Experts of a small language model.
Size: width 448, vocabulary 4396, 50.7M parameters.
Training: a variant of Adam for the experts, 429M tokens, 5708 steps.
Below are experts of layer 7 (counted from 0) of a mixture-of-experts language model. Rows are named router (the router's row for the expert), up (a neuron's input weights, with its number), down (a neuron's output weights, with its number) and show model dimensions 224-279. Each number is 500 + 25 x the weight over its row's rms, rounded and kept within 0 to 999. Numbers have three digits each.
Before each expert's rows: "gets" lists some tokens that make up at least twice as much of what it gets as of all text; "comes after" lists some tokens at least twice as common just before its tokens as in all text. This comes from a sample of Wikipedia text that the model never trained on. Tokens count by the router's weight.

# expert 1
gets: " ", " and", "\n\n", " as", "%", " l"
comes after: ",", " |", " in", "|", "c", ")"
router:514491542478472473527485488533498497497482481481484547484534478535508474498496525500506486530514516469505479511498498501505527553521509517494483491512497504496460524523
up0:510495489473485476489497498561514501498501480481506473486485481483487504514481498513517459485472476508531480526487512512470531490542482493500521472502490499512480519518
down0:452552507490465497513501497459489501494476484538482525462488509534495490475499510486481487514482517471520502517544473463499476508494546517471519548509491536470496528469
up1:493498475473489535487481483531508499495517541498509518521522497455482462462487478495521497524488492469466465542490540475492515513515491466498477529499515501549523520464
down1:504497534484490484497496496465507484494502474508504498454503487503525526464518533514473502502490481534516487455503504478521490473527476501502508512483528498476504491515
up2:522507496512529502518520537487519495473518487526536469485504495519489539491540529530510492524486513492486504517512537518474498475469512502534511539505488535442486492503
down2:503524510484466498501491440481501491480507500511488514514546532505506504468524464461513504450505469518537491508505479516500527518506512507497478478489520469478508465523
up3:453534519505552501541486489502495503494530531458503541522544494510542490508478545492516501500480541517506465521504497466533516460504473532493507483538513479525513469506
down3:485490492527483527473470498540514487464536455510488549515502457538527504507476472485468480528493504535469502519536457512468492491503475452501512493496525496501524522552
up4:480519490519500460494506518467530517515471498524493494506485486498528472473481492537526502489507514504485498536484468528469528478541494536482463496531527488522516511460
down4:508465474516483476481478490467480494464488517497537447513464477503505525477499530496495498477482556479501464492511492504523530487518468507490449492491457527489515522505
up5:506481485501499474486485502517496516557489558495542520461497502476490530518478512500428479494443488489508500508473513502492524539463522499520499520511497450503487503502
down5:530532526526502443467485510522513524468529483541426479494460500487509518487495475494494505485508488509462528546503460533492528468584497540455503454509515541454512504516
up6:546489509541508543505439486536515484489488490480517442523522479505520481514489485551522484531536468522459479477522504457479499511492535517481495455549459478528504486472
down6:499492505557508496528486517516486526467468465495500536497536515494458480500481452516479514509475470500482503466482488518476505478484448483508504489498564527475499520532
up7:535495514492449538565492527485507509535514507545486509463483498514513540469537496523492478519506519507499469479498527514520517503508524480494501451515500463470463541496
down7:496516481509496510475509443494468480527492514505529496552538532524518521507483476431504554493475474535468473460497461499500473473493520523539493482481493510502516485514
up8:474494505452417498515500479496542505507508485477523502505471484520455457504496527511504492487523500501533492515483516494519533484591488507495481543478467507492494478508
down8:499532498472467520529502495502496478515465475552471520521531522535501487455480506523505517507517509497517482469525540495513513555502504502506545474527519507458516504470
up9:503464531444491462533488437526476545526490543467489500490502527489542549488506514486472517515521548474520508526480506496457513460529471500490461526515439477493524520504
down9:514517555519499497435522490456515508480543507455504530512502521520532484503499521511471490509467506482485504493503472466525494495537513497439507470492476449498513501521
up10:482540505483482486518478500539501458475481500522517534464465487497516466468501501501514520534510447451525526500498488477498462485530459527511517494499529518503490519452
down10:488524463488529483472509486500472531490472502514506521439424465506539515541510507531487505472491520464534515491499518475543493488485476461525514492490476505485487485510
up11:485486506522477520452509517531503519504443485567500470489486518519505477479460518480478521500508505470485460492500487522486507485516516490510502483504492473504487540546
down11:505538505472508501514504497486485492523496516470547534500503505452507478514475502502512510498506509515472491535434474501504548491490505546488525505489491461496520496484
up12:503505537517461530527504519473480551525503559484492518490524489498471515477477508490501471512536523469531496503509467449482493501499503525567489485550542483539480540464
down12:468525496510490495457519511516481496496553467494497460521549480502480489553516491472521535523553519494477502506478506488509501471504508485504567485456527479532468516533
up13:502501500481494495516496469529474513512513503550498500506486539528496507487491496522464487529522524506490481504475528494523469492518487497445475496501492553491502561511
down13:507521469539506502478540562541535484486453493475489472477524496527499524506516522536437542533505476488489494501479474518493512497486520498479506530485472528483486481513
up14:534505472521494482546512492524456518520509506529517492493473489505462533537491558482514480516541486508484537502494468481514485521571501483497488504512537557480465482513
down14:477524509482525519466483505496502507497508492483482524486493515472506523449505489509505484491455529473483529496503486507500474480467543522519489495494485477502515542468
up15:490522518506478482483489507482457465483473527532505491493513496516459469527511498480547500522501548460484492546458487513522552482512485516493512478494486495534475523478
down15:482485517484511561461490495483496490499500494496535486525524540478514478510489464508516501450486485466498497481493510496486512517503526491531497506511507498511517545470
up16:527495518455507510489535516477525526496452463485499469442515508463458552466486503482538456510471484491506511525488489500497519509504497489474510500564519575503503514485
down16:475508491521500475476487487492505520495532553511492482492522504491500540525487483538540504507510479481490508508471493483524506500502497461500521463487482505495501486498

# expert 8
gets: "|", " |", "==", " |\n", "-", "."
comes after: " |\n", "|", " (", "-", "\n", ".\n\n"
router:556457485451514487489453503506527522543517485526495534472463498534483441480479543495511500547496508485508497473479531465516519511537495471432527514535490511500518483541
up0:506484477477517515497537469526457510526508477484517525481494548505519482479517518489536468536523514482525500498493510480501477461504432498458568538490465515507477530492
down0:536475518531529503496449487507482494478475488509473511482491486480448477514519498542499508538510500499531448503483476480523495521480481474515489506494509521503490469466
up1:532489526508517478461485500480489512522464500490534484508520483543479440484513548491496491524544487470519474496488498486537497499518477491522518479481485505508463495520
down1:536454478483492468495490485508465480511468473493478497541509516505542491502525499508518465562556474511544487491513488543524469538525531539483465482526500484498487456494
up2:493511506463461499468471479507499483505509504557499483512493498496524510499509484488522497572517494475458478487512526467497516491510456520508560511500494479493529499482
down2:467501442488491538438527480497474506501543496520490510498476503518501515501516508475525482494517480501513543468515464463469479496510518488528498511550491576467485469486
up3:491501433514488485478490478481511520506527510509466521442500471523538477498458522513537488475470547510464487477465489489509490483479529502495520457516464485523445511511
down3:552488511512470474476448494481478548536464510509514507497500502511493514509517498481489519463512522499459502506507530477519476465478483458497466504505490525499484511484
up4:502486497505493516548498520454468551518539506503481503459508464539513526468460529496540472496481522457510455520509511504525534495491515517518472471526528503513446514471
down4:462496441519463501469542450496493476532518527494503478548537498482491505508479481481505466457472502507490477526491461474508519518492550496521490518473484507473510538510
up5:473502507484474496529521504522545537466493492544527535468501493490536511526529516548491470532515544508540504488493522530495535516527476529490492505528498526458527535542
down5:523530501502496483524494468535511475487502472435517474478554515510471493525508486470486533518503491472488469534513513531469537505516522481476551499476519482500523522517
up6:505484515473521507519488522503558473534497505451550463510509471503513499502494570508458495491533453452547488496493502440479501504520529508544488522497491508522482536491
down6:464510499479487530531516503481537528511493468527446571485493493488523487474466497533521489506483489451501441489500506483502507507475508537471505473513532493533520545459
up7:472505496500549507483501489545501526472526485509483536498519487544480486484489515512514461491481522466462468484476527482479474532559488481477531526476516479509466501466
down7:505528523483488480514503448482487518512528510511534508548537488504504471508517495492513486456487534515463529473469504498512509460480534530502511499535512522532492527471
up8:509510560479494477492508525502509505459493510537546497497504490501521478438483476486494488499539499491495481531464521466525508477557514526456494539538521471497539536459
down8:474494510482489458475506483490496541496527500500521496532440472520475515502495482467553469481470512488502492533550531495516515486523525468521472470504541494505499495469
up9:481505503495499474516464500529502506490499450498525476516509543504522522516502561500488496509493518479513491484467528470515507526528475476467496521567460448525512487470
down9:503504453515515499500461476512444526487489498502507511553470505472498496482472488546491482472515499520569509497534498493482505465507493488478446525528472500479509467512
up10:485467486526553490530460473485483493519519493472515554490471475506518539474484491548462493517547516558550548461484476511503527487499500500522560497503494527536459510508
down10:508530514495468495497504479510533445561475498478455535481489519515497507534512452514484497486456504478458492519512511533488490505496538505527554534485494513521463489558
up11:479465472466460491526451500520487507499510479485558512531478499555482505493510520465517508524517551492502518511467509507518538476468492552480549445526488527512508515462
down11:530518466503489476560506526503517504531461508509491533543542487503499494495518503517496485521483518479463481499550468553479516522531462523483542471508506497470518486486
up12:481486485443508470485493518490507527500533513465555492492493489480435473512509509482483492486474543516512486488492510520483507487512502483462528488513495458485527514507
down12:459525541492478539517519524500499474458512528481518488484532491511539546502496541524494483532510469506473472496511528533498508459477478498506509481541489450515505474452
up13:470525500513493484518507475497556482527504502531533530524510525548495537501516556482490503561529535489504436473473490484495469498515484495498508546518504486563440544464
down13:549508480514523487555521515460510535514512560507540495474505507487536510480490466517563491556456488483532437480513515493487505519531533502479465487524521514504538466470
up14:434497478474457474486493485511500508470484488557534523534489503522513465479476511498481490531531476469532484515509473448552511491518511510565561541500479436513503503516
down14:527511541520529491488512529450485523472488513513481481468488480467536469443526476504514513502515518490505456522514513524495511493484506488492468511456503517507458489470
up15:550522470498483508512544552478525516455482487507508510472477473548462515476525488533492515551537518521474525517477511497496510508486491505494545460510512473476514522509
down15:510510551450536487492492477487462510453496478491480475465504522551512489485496519497500521469514545488504505478488531516475555498541522549475478511476486508443536551485
up16:495484451483523471485521513530506530488516508511479510472526519482521542495446499489496525503463487511511487489472509556520488467527453505500431517506485448500527551458
down16:562475497533542498520511511509483469487491492513484516531480498486488504479499517501475535479500478511514519495472482489496528481490491487487526538529559517486511520489

# expert 7
gets: "1", " is", "8", " (", "ary", "t"
comes after: " M", " m", " D", "0", "3", "M"
router:515489494492500477517481454522491462523481491503549480490515507499535466500492550503477517557509482475507467521459503482551516507535489557490514512522514498466480531538
up0:482475517466491509519541549526511476513511513487533518481532480502505536476466519513483469533501503506496507509438519509540524522509534517489499494475514485484530503519
down0:526493471511504477508497500502520517507485555494482487491499518494519465513508501482458519505517484531471499464514520472509491520497453522519500492475495519545536535503
up1:453495455509513495537516499504509488527528498471543489544516467494473495520536553497503515514461496501490469480516538424495509490508515526483485505489490521517505512496
down1:506491519461498498439520446544522496534466502515481503495502535514524503506519496493501496450505529479534480532523471497504513499486460462532450530509495525506542500534
up2:521477518495466488496484503514532485534535485476517482509467510540488498553476548514540493515463523519525524508494524505503496508495510434486539501579509492500509524487
down2:512511525516486494534521507489552480499500525522453516503493517473489528431480524520484472491507466508456457482525473495476486476502519581490513466526505510454524459513
up3:479518497448498523545548528509487504548504509492504533507479503488459487526525508512470470498524500464477483503458494544503545518484460542515491475468500488506505524457
down3:505508491476488499499518498500535512508493477503504508489479463492477474526476493479458500500508521522533485480493475509493519520487433477490472537485488550498464499479
up4:469507533489515487516427481466520506513481514501504479520506486503492500519506484544498475490520490515524504526492531473533504485520470509479494544525508460502523480503
down4:489497536458492520543552498464468475486479508484526491449452527538493502534492546492516475529493490490484494518515516512492516511479555483531518519504458455550538517455
up5:466490535541433499503517527492508472486493514513509498488496516512487504503430519515488495515574508477506484554475533498504508500519455457506485505501522524495508557465
down5:513479506548499443506509496507524495496497529514516507499511503490493504534491536493517491499478492551543492475542498471484516511485512497493512467539513536483477471510
up6:566475505491505511470503515489514507523490519481500457486505500521532478505465481475512474566502502488482495454486512525472480501490499493492462499506530506528495504481
down6:496511467527507478502514510491528532516513468516505498517508530534467484512481470505510480506484477493457475486462487483470498517479527488503477509499503498500509489462
up7:505492482459540521549517484547539503475494505521491496490516506524482514516481535508510479538520474482475503480509478493511539500505488534466471492495437496476541530481
down7:491478521516477500478443508491488510504532515493510474493485495542512547514519477517506511522455491489483495479477485475468488521517520477504511510487482515547538492487
up8:540518496480461489520475462512488507480486476522529507451513486465492498540504539550516521526526521461515477511493491477491488495521478532468508529548457478489532498494
down8:469537518509553487533490490456473490515522506524552556464498464481492495489465477505528494534522500486491422524532509526533491486445515490504486506465497478502503499525
up9:469517510526536488480468508537506521508521505594509529491515506498498506529461548493481503496469466490450503540468537532526483482481485519491545487499523503511524517462
down9:508507489525481525540476475501500480497479474480462487485545513511511470473466516507482470516503512511542496477492510535510512519488509499497490510472512527491482489526
up10:486525503488505489525496489519533528506485503512552455462470527494493485492508499483514516537473491497500481526508504454506493475488486488492549482497505501481484568482
down10:496505490519510477513475491489508496560479481540482462527483468504507501458490460498533527475527464530530506528479496509503497485496526502505489526469520477465537480482
up11:486511511544473513466474491533513472487469509464473486496496501556479479487504494534511502504513514498454493537452492499526514462491537489466506505488524470494522548494
down11:484434547496516501482486501485558515491516493507492512460551519491512512493569523537516490485519491522467504514508479516507493482477525499537483503538523484495511513510
up12:477495478468501500472501490501495505552529485490504526492492518483498528515505518493476508450522559498517511475484510476501521497499538485488493513474491510496511537500
down12:472474500500474506503487501462512509522450500481500534553484479557483480525441491495516493495493514501504497522520513502573500531529461561449510495539485509502491500514
up13:510478491509518458462501547503471494455464550522517505488527504526544542493499482511470523500495482500519517564513504538506496449510512565484536462494506525509475538524
down13:494495491479572483514518504498568485516473503447492516534462495502480509489490497514552508567498491503500519504505511518493505482526480518457488495472480493531492452524
up14:465524455483485528512535542498512565534526507490466462488551482516494514498522504527485470506492504509473465539499483456522487489524482519525494521503509466511488489531
down14:525512488473503514533469479491474506552533494528512494539497543466548528481511550495539496477477517512509501503484477483489504504511474541480525501483482502470478478517
up15:519462480478488470519477496506508489488484455489568542522519507546482486532503524470471455501504505478514444516464504496528505486490504512487535467529505515536448508479
down15:534519508472468500489533479521496508470481494486543486512459510512529465545509539512436523511472525515508515439484500497523534521498498517508497488535521483506487521495
up16:504457519494440510500520519524505530497498482535494502494544493520480494559504538527497493491522486461522512514483488472491507529480532531501506459535520464492486518486
down16:513500480503516467542476470539487481494505505508522490513532511462497501483485526523512501520503534500499515510510521475491507481517472513482482493455518496474498540499